Below are experts of layer 3 (counted from 0) of a mixture-of-experts language model. Rows are named router (the router's row for the expert), gate (a neuron's input weights, with its number), up (a neuron's input weights, with its number), down (a neuron's output weights, with its number) and show model dimensions 0-255. Each number is 128 + 32 x the weight over its row's rms, rounded and kept within 0 to 255. Numbers have three digits each.
Before each expert's rows: a language model's description of what the expert responds to. This comes from a sample of Wikipedia text that the model never trained on.

# expert 5
Name and month pieces
router:159104149106204095130131135141182147077144137194106097168134115070110093115111158088075190109126125178161127188120075104158150176140111129118134095122104103143110103106111137099083107111162168119163123152131123168138099092088145115170100132078112118190158153131106096109105059120092141128118152121130106136130043135066160117170125041125116108088106091088107157111137130121131175108141086171157071148112089153146097149104146103148180164136156108162172160141078135059114128163147172184141205116151146107142101103152096126140141181096128116136122134085027083170143157114090078101114104127169113096154079139092148135108135152142066110151205170140132132093119154146150129106121118133081126137118091054163149099156156159161148092059145107162173091103116130097179074093094109
gate1:096095125110053104132174194103122118095097142132132194128111195117119085132077137051187132136129082129122115160119179120152085144125119099153161094107144082200080123129129117130201146138120126109118148129164115126140149127125156150146109096098127108124228181138128111118147094145123169124164067129129134097102131172116175129073143052114124166132096105052151129124127186127129132113088122133165138104165127128081127097169095136099100120132211000137120138132129137129103145134138144131139132158149183118134148158146125131141148128141077131098106125118127119085189128235105131116146110130102032176196127101109189118107147137077117107126202147090173138146154163118155051145144100151148105186144123110156154128139119118090121141108083126137151079122134137178116082113089137
up1:140129117131129126121143187141056114133141146084129148135116150155144127127151124104127160127131118148076074193127102127148084255125111122128149111022136121164109130129117129129122125172141113092132115118133120138255158127127130157132121137138138142202088143096168037130097124130130136165129050151118127126128125167115122088098133134124100116168125121159149130149102110131131130128134084130112217107165085119159123084161003172078126119131127078149133123125102110129108169130129255113139164176172153119149128106156147118130123120093155135136129132127072073123166122171131137101168133115123124135136136161116216131087191124093042135130138184124099029140126127110164102164134137143156130120186128104145128120088096116147114135130128140161133124125163126101129104127108110
down1:121089132128106112099158139150131100131123126126109109122151130123129082129127116039223122129139146108160130146133160152131197089120103084179132163129111113131128129160126128138204131147134128034122138157205129150165143116137123128118122168095151141144126103058121097121093123155135129084137000128141130114071143125114137091080154141139137134144023084110143111140081138095086057139088163137069138177158134132141110150126008172050164128134145074121121132086120118117135123122145126133131168139197128096209133151124118135124116130114127202220096125176134134132209123131138116146173134072149075126127155129104147161123126062119142094098204130072149133105121147127127130107143129139124114100137130122104164136141125131119132125085124131123133112087125201173132102119131078
gate2:126122155107132122115132125127119086107135119165128075126095178093154172043201134129115142113138182132151135114105135099116163138068130118095108154147110128255081170126144157118075139130255162120094090121133130124115139179132084086125131073120186129117030125120107159089153106105137143136131133069130069121138123135056116158134138132081152138090101158035096118149095075128128121104138202179131135113121159135143152127169071140105139125137127179130126133121132106104184111078157132161110133127143128131124099125112121128129137111093180110087125115187122138143165056077124114147076119075116122109088133127161134177171139168136125118129176120096103131134116123130132089117133096123120149136128155087017184119147184137125143132135140071083173134100143087128120110132130129
up2:128128115199120135133126126135131132132135187122120124150129145122104148157125127129139105128196129104114137115129149133114067131095127234188129121085185092172130135159155140125053154101117043068111093120074071129125113066148119155136073116123131125151173124164121158154206048137148157067136116197160119132118166130146127134135128144138130127124101101120103125113138173255175161121128074078090119081123120145122127184089211115132171142105174099133180170122124102145129098094129102136054115131106154122093078153134195128127092125147130128131098134142124111176182133162140076136130184132131136139104079136125127136131193119111134067105145111088153143139113148081149141147091158146151135114108144140078128090183127122132198163155124176114025118134152127127185141138133123
down2:103129067138124137117137142125119130125159130105126143137118130091125087181129101138126178089160125131082123097141130144112141136212120104058115142172124163116142111136149128164238133124096137047144125058120150123100127117125175121134137114006130139152130119136152156096125180165078115072136109069151179138113190128102203106137127132147104155172139150192122131172146129160123207145175111130118114131194145177102129122118110163146128125150133117126191130144123129091129095136178173132123126100143201080057183120121144144126130129121162132128098143137094115157145147141128145115163148107147008105170139123181197132088188077081118131129151144124125103164154156128137141200143136126114121158147102143129133089127075130097029131109104126213123125116105195109117149126125162
gate3:153154200140174143200128179128143162142155069125097118158130154071125183195130130139143147121119156114126163166116131133134156154245127124170086143128119225100103127127123115117119162131190128082156116040127144191106096048139202153157124136092143129133135150164130126106127146083145120118186127129155226139130086104121138170136130130130153092115159148138129125120127163134104123124204075160134063129149148124126128161150148114155134127116062111127116080110075095126115139137138177135124123143098150131091134155169074126129099115142130185135129130128098132149114184121134070101152101129147082124112147168066165134118108184184123154175134121124128130066084138150179112119123150108151098127127146128146241114196127124122178139128223102185127173154121121155139128131119088
up3:131206158153082150110046124039125090123103131089122155115127176135174128009086132128148150111132130129117154051132125144133199095133143128160101128184171125127141166128134114114128124084135134140052123200127127130126153243113128233115138119151080106124142105107136138132098137125131130129136169127079112138102130126153138147130106111135111122255110144126129172112136126126151103155101111162121239124092119129145144128094132125133144169110137185141127097128112098128142155122129149092129199131123123129071078129113127070150141132123116145070107127130130129157121102104128127133123120129046122191097133105115062129181131134160080125133107086100130111125173115128114127118140169130128178123132108140208179039149127108137117122106137085114141163115130138146150101209130156
down3:123138082106127151107127131122130102129099130185108111116103096079134118117110015117133147152126135130213098101123174117112133148015126165146208080188144050078129128130134122143043127131106128120123122232136121140129198160110090124095065147142127129150110133117107132142117044191145181135095138133130121130127122113153150157106129018096124150130114099130125133182126113146113119085123123061119159146084129115157170204108118125120132114133110147151143127110120135132128129190130120082121135105170127082210123132116129084153107128119161129130139173170103144117174065115075197168116177145155127121126136125150083156144107127102133087086124108133124115123172130092130134129120159137128165084172147101070137063138115146132144109128125128071038075121174116173120135155090128
gate4:128127126145184116108101137126132118138150128132114131110210089131148127133180133111133122128126189115158121123110155218132022119137175128183129134104106186137119124078079107138099106149132118114130116156127174109151178136139123125126139110143134133172161134131116109142126163115095142131117127054240121095120134135070104176188119105134182135130137058086087126083101126127154129126103191121143114121117124150147119124141128072123123102147131130121101138140109174089202132100142131236203139122098156126179162127127125009148133137097154139134152082032107083142197125106127120130128183128133140078120151135164129120089142157097117126149120148157149129040127122153142124131164094127132117127122160108237123092118189128129054129107075111113079092141120133088092125101166113
up4:115148128111138119160172128141113123132096069123203176013097109094123104144121123115113129127150114130118129126127161126130143116170217058105136137155140129174208080159191121131133061126131136147152189165147126148129118133115088142151148171221115101088130093126218121130113129070153124132153120128125126135062140122137124128110124121113067144143157106112118111137124103131146127103155162109154135103054135137133104131125132142118173139088125085130129136144090114129116138135137091116124064190176084102161170084093107105182137246140201211128120086150115122156092149124140144157108101138159127108115120133097150076130135052140124206134118103123109146125160131091165101128141184124138119128176157166137127119132069182185161148126128098197132109131121136129152120161179030
down4:123120187207146185131088121115097134200190160174128129158131140158130119145105145131143095203109118112112125091113107125134120122144209178099139097117168252139192156093133128120135091164128127130182129106102131130116153105132130085088083000129135187144155110111128133072109128111140159124219116146137128128140172133116133119131186161148128134141121095099056118130123123116174132194147137073138131129119124104141123143127179095166124091211128089119129125130128226064137137133159112144127121128137149068147129127128060135136128124090067133149115114110123123134085147191127109128124109116140121130129129184122129155057111148149123107127168082145255139127123153122111126154130120093100139153128172152132122149175174139129128121153105129116104124119139125150076134110122159
gate5:053138134128140095150087128106130128088133129178043126181114131181078149115161128130131130073110155056241140130096129146159139129208106123120139151117125122135077125117150120140129118190155124136185149120102174132068098080233100149160133139037130118100233124097119151123158145111127134127182130153107073072094053130109124138102123124059115088120115133132118130130062132147127123114118124141143134155125163121162150202135135127140101123070123125188126130127103130117129128096148120212151130093106147125132084143133129130118132147147148131105091120132119127151157136124149120125093148147088155039154166133138116086087120138098111159208107156108157145135137162126171120146128065121119174138131107109129136125142134197126140073003128117157147177162127089145128163106150111
up5:167217120184042129140103114108120125171074106130122129130179123190171135118157168143104111000143104142131127177096173124121156116104120138111208039105118077075131131184193130119121118159200108175113167113124135121135129133124172127144127072125174068125050169139212111057120137154109135127131100132134114186155105128160101118126122119129026146128142136145093114147092073136102131130119079142137114085150168124098130141188152113136108119171146122127162130125096117130114119117123152117166128156110071149107088125150114135128110129122132129134127115150210116127134132159208187130124146122163133072169136125117165150132126104218155136147115110123105116137130124137134132109147174055124132141111052095172111131108141121133093075137185128112124153114140122118142129207128140
down5:166116180136165128127120112159208146120101134128126111129121140136134095130130129093136150135105149149114157124190131129139136121074111170156178109192140124127213165122043127132117104126088192121213142164117103118212149128127128137121141146137155130084108159099057131123146121139130183109211118018086120186111127121153118105128120042180165127196127128103107195127116233132121116126133121129135074108078134177120126106142125115126136161138149132125124138146130140115070146155156123082098126106104146126128158162145157135152131126113126114168176091139181086146136147175132162119146137150203129092084119128130124073160135060095129130143210116133112164195196106154103072149119167175128101141076100118167142183087124098120107123103135126137043098117128145104151101168128104

# expert 15
Table pipes, headings
router:196146142127130090141141155147132157111087120180123209190060136084143090145102133102074126101094113178142140123151133164212159137067136166114159107113170088069140129098120147102140159080191125117147133135135083137081143151115116142129127100144106119124151194079128150162101110124088131093228185073083137110187146152166156175164129130141175131107115147147100151046146136128158092137089146147113104113131134150116117120141174121201178146092088104125121104154125086117098138165171109139154157106162160135105087168172076111116166126133057081124110149119063098161060146110084098111135098125122109121144157121079103065152152148208092169148189117119148147136123131115084131137151132142101131166128070167158168065139143160110132109072147101120075114129156173128125056144119120
gate1:126122149128142123176137129122136152100125150127129127141112170064143140173079200138023129084099160097086131183084103132130185129087095136112127103128140132210110110165096056091171133107062129141154150058106168150135234143156095130153129129147134066130185129151168057119126116110103148094174158117105152139125126083149130137123150129134128160084135120199128148127161135133102134121118059105153130088130135097164130124172148151132089115202131046212180126120152132171105111140129125140214123129100124124124130113149125169144134133039118098116113127035133110184119130116121128105155110132132093150190125129141211031137114136150090082114162080127101137108099130144152124152152150181126119130171109172183146119162114165128128109131197141112125142111126132138125141101114131
up1:187165155141081190140157125126073085241167129106121132131126107088093086070137127139117136162156108071094075034139113119148133205000122133132128115117130073129121140127151077149058123073130113124132128126132112118125134130124121152140115138126125118128130123090151157034135125098130154194091126127190123100197116122070135118184116106136127115125125086129144164164123128082119112114136183140142105143118123125136128104106138140113149123157113132129128145135171130125101190139174126191181129134124127130136072131119125128118056135132175138148139133089154160125131117135191126134126119130124167111163154132126107108092129104145172143155124156155130139115123126135123195118186129050091084058077153160118127168202131128128129127124083179176139118069114147004084120125175147
down1:221122122155123042133096125132131149066128210132123136125060134138131105119131127122162137133131127131042145205113144128126209130123124162127111112164125161143168129116143150141113128140084124123155127113099148120142141173102214176127131129134145132141110120116194135121163142167119140133126134198127151253129130171153118139113155130138122117161132148147127129119138107117171141112119155133138172143148130150136150066140180116127199097110137102141153148101156132124077209129177188136101131185179210189125133090126133119125109116169097113134108128128058131122142255128164127135156138142162137125153062150122175062095119117159144076120129131143129140135130128082131138135154155135134206224125169167187193106170144109136136111100121102077105135125124114129126116164106118
gate2:158249145125132088129120172129089161045138133135211178126121130127151122124150130136132129128106132131101128155128124119126118162165098179137131096128118110127135075130155139052107118134132135121124138152169175137120143159170104047114060090086130204109122125052127169148146111114137130127115064174175124135223161127103135144131121167128108146178125149134127127148122128066134087127062193164125126115125141116123104126130095128152154028131149126172139105133155134001130128132126128169113084148121130117135098121139120120196154143117123140166095116134104111122129122173140114152116128127042128128190050127089100150114130160162124136130127128129077156188120162099145190129129042134117135117141000150118142193123127106111174139142129127105124128130146135154127133140129172
up2:065193100120140129124146128148161128135133128130128113123117081105129186118129095118128118149155125144154158123126130128140126136037204093113186168128133133104124127109115119132123123182016132130141137146099188116054127120131133155129127141131128124122127079156209086107128193136129124138067092126052132119136100089203114141108204089128087125169075077125125224127143120126128147148128116148166134128157091117118130221180098140113119130131135088089132128115147132125133118134135106129129167134123129129125129127078098144182120071133137121135123127123151104206170152129161163125128117107140040125123130127155094127130129133123130132120119016124089110161132178129111074121160127055140150097098213074133128115128128123088061154111125149142127187139173036129132036173115127
down2:087100162118119084111111098086170050255131128140051205138136140103123156127122077172153208133136100112126125099128120146097135150135120134102180107098141109153183136140133133137128112129109131144126117136203111109127133147079135126142114128150124108127133124177215132123132074133137111120131122128142103152179186102132126149112106196148149113078120105127145061082047136123130138179137124131129126126109125134111128140103147128178063129132128101119145115127111045121125133181150134124126047153176144095089132126116113129127054126146186133106144111216120123134207129131109123089144153103108135117065164113134106109142100105114100129127229046125128118051123098113051125126110122127086138160040198092135125129114102140063095131091140127125082166136122124126128112095099137
gate3:130133118128120138117128128189091155150124152155132137137155164121212117106110129118108164140124146083100137141129033144167184076114047101167132070128136088162114127104130129128173123082134172123113119190136067151147130182107114149122192111131118127126125185128061132098121114106127108073157205134201122123108123122158113142143098189128173076128127133117118119132110131121132114141130128185130132154145120125121130071225151141137097110118130189171131130083049132115132074151091122120149157064130124144131039062151142143113151155136146123125128142107140113142134129110109113138147207126132106113123191063124113096128108138126108149174142129159124131098180130130100130123081135111133121142241186128139125155118177134142085126100130083128165135119001207064130129135091099
up3:119191128130135131089115045094129139126113130132144153083100179127097137139127138114133127138106170125119057202106069099139121052028143130122124134066123164112136139128108014120108127143127141123139130113157034151151094128122124152125198153128099094131109126094170046069096148130156095124023150128180122129138146133156182128127134124136077128084092089122126125170129140147146144142134026107074174168128165105079128141196194155123129106122125130149118128160216178122117125145088133096128148148115115111121069089129077119130070129066126125112144162121136120128172130122118180124126144128101122062103134134131131138173060143146128126151126127147149150065167118141146081160041117103130184157181130124119136144110122148124129171115111134175094104153105130128105153134133121
down3:211177142098158079047128166117145063129090171147162121132138140115140128127076098190073127096114117122056053122137158127142148132089124129146136101155134141135126129115130050142130153000102130150135134081116133161056179136072113124131145121134135132141119172137122128124124111076141150104137120131141131124154139147131134130142138134130173197128109127120124124128115123126124084150127140133130074165121129125121127123192126138198123128143124215141121129132224099128069165120125124129122104101160129136144149109183085134138169114137123193125169145134108122151132123191147128128171152114127091045104145128151078130140109187097130129153117118115150124107090225115117040234155151200128095129126128126122121129125122120090130175061124113154146114131105180109127126128129104
gate4:146181125129149146125126134137130133119175152130145137129126114128132169144142156053121132130164125125129142123152133090125135147128126149124103132109123154138044084203123130146119139106195159120147133058080098128088120073126108127186121130136206070130129133119114114141070145112081095164148098128162126117159064126131134109169147089129121117127127139138107124055168128127114119157132101129131111130114236119127125021146140121107125163109126142132140094173168163183131151128098113119162136133119159092136130128110136188128119128131118065144129191121136126130130139113139159108122126084126121180129147123190147071122107123131128144143105133218120128118084255128128123000129144201089143139124060148115115124149136152128127160127121040178135120141181147115179108121134126
up4:139136134143118000128127099128144147124178122133151147123113112128131060138142115128121129141131128125132202137123120127115152095130128137114128132130129157140126076245129142115149136014193127128056193083126129130098107054090035165125155151140125042134106127140105127129128165149130110147125122126117129069155063128126130061119124128098089123176149121141153124123136151117116076128146102118125136133065131100132133123123035144121128140114129130134132128141126152186193134128117142152169149148105152140134096088129140138133153121113133128167109128127127126135147139093141129107159127123126132202128177080128117141133064112138138126131168098129132129126044253131156131123100106205099101150123155160127120129140130168133176067115126111136122120228118197106102137080040097
down4:124095124120175169130117111142214151150117074090133098130125070135117135108172130143139112093131122124058115143187131122126129124176127194105170128147116000025137099113142130100128126125116124122176124131131106150152102135139110165157140135127150131137206144118133110129130105148138134163139142118145086119068130070123118087112122018215150155125182128124142123135134111123078106117129092080165147130151145096118173130145100128130090125129109131134144178122080163113077097080212095070163157104125112119226214128189182110097124103151091126181122128120130110119120122207128121118123095150049113118103119089117096077080082129096071125157125136169130124130103160129109125169098128106108132127148124092132108173066134094156150128172118139150141138084131133115128116138173128
gate5:162087162218139143133096181141179152148195101142156112117118128127129109136125122133142126128073093126133135161102112052072255112136088193067085081028057162127131082121149127157153105147142195093194150161124091128137113172131129134126050071087147140134082138119107128133130145166113138111127128113163137166124140142133100139102170130085157138082139124119116119118124102210128120135144116161128209145156141195117148124109089128133126062106115067131132145158138125126116138146127134127120197149100146132074154132176098130131155154148142150120126133120146092130109125146142141131210131143130113076112143092128124161086128112173109142144197115125106124181125128081136151078107129080127161141120211083114132099151075093180094130138094118138126127150172105132186132095130110
up5:059088124127120104102137081132145172090136125167105096132108168153141101123127104149109134128128144125067133088116090130124076131127135169132134128125120142239055172079145111148119169137164171137150127192100076118132104150118116153080072127105175128182119118187106166155160135129129136035255149113190177081033154113158147146062132094069112107118130135137061109129138149146143091129120152092129121122110129255091130120239116133107104110130123149130116133171087136210156124129132150150123137085116120161141164114128132151115129190150127129119113144210128086132125107119112149115128154118122137123122125112146122139110180127129129139158207122140115122145119127125120141149116146163148152093151134126122141177134168124095114137123120122118192070126114117110176094129125100
down5:138225101082090129086079178126128138128131143134137132125141124129058169101104135124047106130123130129123136161081165125119208123154127129151131111131110154032166123130100130132151120131129124132132115090138129063102112089120148172128152147150117125087176116149224126144089132098148037093098059128086110189119116210127125138114107133133119136118133146127161137102079137087125130113099128130155135129125124109092134163045124165123168112097135144092191113125126045095178118070048102136085131189130132121129122123130076126179139031126172119129129142134099110132128176119147128118158133115100125124143111157123211121121094129078121098127116152058115132115092151077137123113177104123116101173164143142130188120105103128175129175076131120166127087139140110214046118147179129

# expert 35
Foreign-word fragments
router:164184137108080136116126110146106133091140160125188093135080083121114129102115167121090100080134146171077088117079097133114143117115109122108144191106117094153142183123181161059094115139180118141145128152133150107147088172111161155144131154071146170169155151108143149094103121112110122120121172073136162147134153107107178153085112116186123107115110101122083131075179090058162129038113115115108132097157092058113116136118194137144141140107132177136134120171156115079098151133162136128173141112140142131131129161150097092143147128143090080089160115143100134204149100106091111106108087111187051122153083151089114141130113140159139158092134148106079124134148153202096057196116163097155137150094113140081116106146143132157172099117082151105139094073100231141169066158144224
gate1:105205128111128147133150128132080132130140116167094129045106128087122128125130189143126134129150101128056015123179123128106136131180120146111104130103144137224116123116128130120115085172105150133107134110142112151132127153117170145124132156128149133187158173128144085082128086116184129055130128188120146130118165098098109101129234086132101123133071117126129122086147135058170148072127115155104106092116135039114170098132094149155093144249130136096203088156127112125121093126124139166155126141127130102123125073141131064137152146131132123144156131157145206142231154113137124130147111121139053116139096137139182090120128152126133141130086128135096131131110126175127209143121133163136217151117149125113128134115129091167200109119122125127124166136093173129062133127111151
up1:127116133131121132123130132126155148127118098198160107177128149141129128156107130104122128089081126118139147151126126123132132120081141099125099155179071122138186128138100140125126117112117135127113172138132190149149128127146118137152125101107176117066142142130106165112127134143126073143133128129144168129167067159053145128175092092129134141175128082099167167112121146175085120155135142104116196094117108171168115111143126047125161135086117130149149184125068194172141114171117128171162148064066134118125111196061136090065123145129135133123121068121131181140061060146124124092103110127137134128125130018117099116148129015045106159119135102133138192129155133165114133116114054139129141181119108063133105146199135127161122144085110146119142128143049126136090131014093071
down1:196126101136185136163105090135146109099151118126119123153099141138124148142124128110137060139063131145065120141048143121170128126132104154159126111129183079128118104135111103081128164118136182127108130138117126126109136183137108129108088131140123186145123146127174101110134138161132161140120130149125096127143124122131156095132127134181104087095131089146011153112161131124192107083128133164163077061102115073160130112132149129139107174152182186198129089138126085133155116104086120153107129161126124126070123142133059054119008161124102128094113128130141167142068129134091119133207150134115119124196104192128076162102098153106198129139121126124097145134025027076068129132181185109124128087124143137132100103081125121126133127140113138114124160202147077134120131141143106
gate2:131205148102128135119129113084115125129152121149117128048157132094108117162165129218144184058166144122085095141112115110068168120131105141153123131111146227139148197116170123070124106123137147137081129180128216130147073229135120111131100113074146075122174177143109145128134131067133136128129160051124132123104097064122125146127118167178110065155105141118125160147121116132069120114154183131125140167134136081150131136099188059141112120127108136119179136110055134136113060046131117146134052080134109113115132081128117122123127093085101128069120088156125103124124127117146130167130121126132137123128104131126153148104138136115066129129117205176124130123167236152117151129128130134139190162103134115129159140213139128153113168141124112140124111106142155054125152098143134
up2:029181125088111126130091098118094093140175125137126125123132127128095132142129109142145129128132128114097107127140130148130128129255130109136089109124098194139097142057195130123190128143127113130213127084121211035126132117128069087089127174175178164132125167136204035129173130090138044105115118104125122190135115095173128141117071140122125128139149126099129116146166121068084134113116141137116119108129170106155128128130088173131139118166098115186092065128101123216147171055128126122124125078120113077138178130106133107142116124121070137068113137128130129135226120094146134134130129115146103139136127181162196124150158127162108083039077149092074128138145110151136141150112128155099123135126128131142164112146089123126129157134126140154149105121083130091127130122168128
down2:094120080113101173103070131175111129185116133103131116124099142127131121131105123134087134157167127137114133114026160179093113143160152143064125122120123150120120111127131126122138151121138053126117050128130100057089134073145157129110129176176102129165013111127114111163119120139129132137101125145127037128122151140150119109148146127152171125139135104165218112158141141128130131120103000152121101131135139121126139113136063096135121124161130144168050128168138131079113136113136132126104149150080200129100047122127123125124096131117124178128094124088127124180132125084173141128174145086128121104107112123091155084165164112129111110171154115112103126065130063134152170124128117119127142128182096174083085124020140128123136169214079137161137132215124129132077128107083125
gate3:182122141122021142151134125123133119088090067099121130101089149130125124125164172109161125163113177195122107140035149080118121094132139153114126133141121154146066174119170125139100109106142132111104139107132255101119130115053193159134152117092140085146140090128174128107117053077096121129123070094149156129029126068121179151096133124180143161137120124100100123173134107160142129105173130128136095152135144117100129123124107119128109114131124139059130136141102209130103165164132193118132127144148102033152141128125146127107121157164085149115120142122125151124191147129136120087172132111149079129108143124126130093130195037138126142126147086162120117187128198139099154180098181126083164134123121124154125074137128097126105132136186127134119107061158129120124142140127135
up3:119225145181157109150101205141186080133115073122133114123205110124128105128095140130128111091119129127196123135140129133130142167128128154157132163134101125114198128053128133151106109128125148117128119125112162130140102155130133122134140118132137130185115125157010142129109111043123147162126152162143135094157123110112131088015126128130146131120133237120144134147180128153153121171135124128118125155151123126125128131109130132147144132131068121117143131146102077114126072126140052030151102110131085199133208202140120128113092135146104130159149113129133125127034104112123164128135117124127129127159130119121124125115128176160152136127121101138132128172132133124126128102130121131062165068110000140133122100135128156070135140122123128142144125135113123169068216122149131
down3:122175185123136116032124117057155173168128125124127121128176133118133124154125178097062113163098128143127128064182111129084126119119124122125116080144124156124135132110100160110000145057142024125140059146114139149112177129134108153138121133132139127131138127128132134187091142128105113131135225118132131091152080126121166127082118110134059118130132147101155143057240092113175123118127127097098125169095100133107134131145107104123139129128131184130138098114128125145151110110109113151136138124123134155123139101128136186158149081088075121119133121113113218141128169184129034121129114129110131138134148176128201133089181142125155108144121160156115129130126125133140142113129150120135110255103125131133136180101130148124104112114139126126089131151126129058104107143121098
gate4:122141105126134114125137095115125144127170127092114071117109114126123126119149131143129095200125152157131127102130137125120056157048109128130120132098110129088172135131127155132097067138121127116116139125157180172194084129093213126093166134122138128125181086093148161077126124055130133150128144126091065124164122121134122070131125075153141024248161097128126165127134118134142068137136065195147117113109141128181160127131115110164133133121064146159057127206129130134101074147113122131189138161125145141111146085137132128140119132146013116127104133221133152169118094136111119136126060122119105188126120125124129108124112127128153146138088107089129137132194131133149147127122115175165118066133111165122162180129237147173118147129096090132132197129096156133126065099159128
up4:190152128129128122111125104129169102127126123115125128120126124122134153133110105129124107114124138135146111112082135231138120143128122122105155124100117165217119149096164118064090121138176191107159097170054063131102131124130134117145059112132126124137126115123150131131228126152144106128134125120104174172128135131111141130126093130110121158230128141130117116155072130222153188090125126131181247038113220117179214136139123184160128114131081144190135120137123095111129152104123133108082183074130165162121130115116090121126143116130114096136092111132106126131164080128133128130131128175120180075148128180088119149221124066128149137163105115164134159098135134119162175132113064127131096125062126140101123152105128137125173127156147127128128108043122161122099186123120170
down4:124151133129131167127120126039208094133130070142075125128149116126081127200117132135148132102140137133147132142113154118127128127141128168135115137127234130090114126131099051105119148128124134125130074133128051110126108124142127115119137020182147128058079127101140131121094126136126144162131128125128139119077101096133018043137140101123106128129127160146105128127130170211139181098126181122132145132128124131146132113101137130129098114120123112063127205126121126171145094080146104140063139089107193166129127127126124149135112131130140129125113167083128089091061138117135158027101127105135134099093137126132121126139157113112152128147116140152128202134074106098137129133129048095011127158133136128180121211113118124072173131143157124138124107176178126163131139202160090
gate5:142120136173128129144120142140130134173105127134201167141193098128135134106128114082182187070143122111120074144107123133056134093119149138171108205123100207192126063200163122140133125137170133108124124141150128117118116136120127089198130157125088122125144133121130129163128117073073078144193128133123175146127006126129162138101124044106158127126135090118143133074132117172146163141146161100145149138096128038063172128112131082128065121155132128150139183128129117088127118169113111154162086126121044089157129133161135139120121126085126072123126128096056142058159127130127179169129052088134153140091138102140130071114116142140114124140134120210110094151110142204121133132138120041128127154088095120102141140089134091198127126140096138096150112126141121125127123139066106
up5:170115128107129136131121120102152127115032141112092121121048170130149129113103126126121111048110131130119128131250119151155138126126106133111128168128143049087125186134146133109090124139022116124127142177128133169084131168015130095119158133236146154131088130054134132130107103145128139120151159118106200171119162145105095121128165141129102123170129149125127118196124118169143152120158086126127107169085201200123121129121182116120152141085112099127228089127125105132127136127172054112099152096129129130111128135117129123122136136168124103101160126103129128192109122107163105085120100178114106137117114118110118182122036154138154083160141177087144145153147168132149159127113132125122152114090124117152051118135129125086129118128136132108116152098097200129174127117124212
down5:222127150138115135087115165128084126065143193105131155136204141091127143122094127120129082089122123096127132122173127112137140159149140127143120097122126117128112135148129119116157180091104131124082091105093115074116087157119126143207072132191117207131126182124133164123129172121124172115142171129122149135113086132136161121120147130110130132214133164096134184079128068126112114229161095097097128147128089132129140106059148040125113120100128107125142204134132091131129127081099120139139104153136203102148121191069116068112118115182128061094139114121134183129138129127153127130136114176090077182126133125108151090042184138188121144125166144159121153122107062086138103106149104131130146235135091127121113142121146205129129154109130120112127127124199078102185117134122157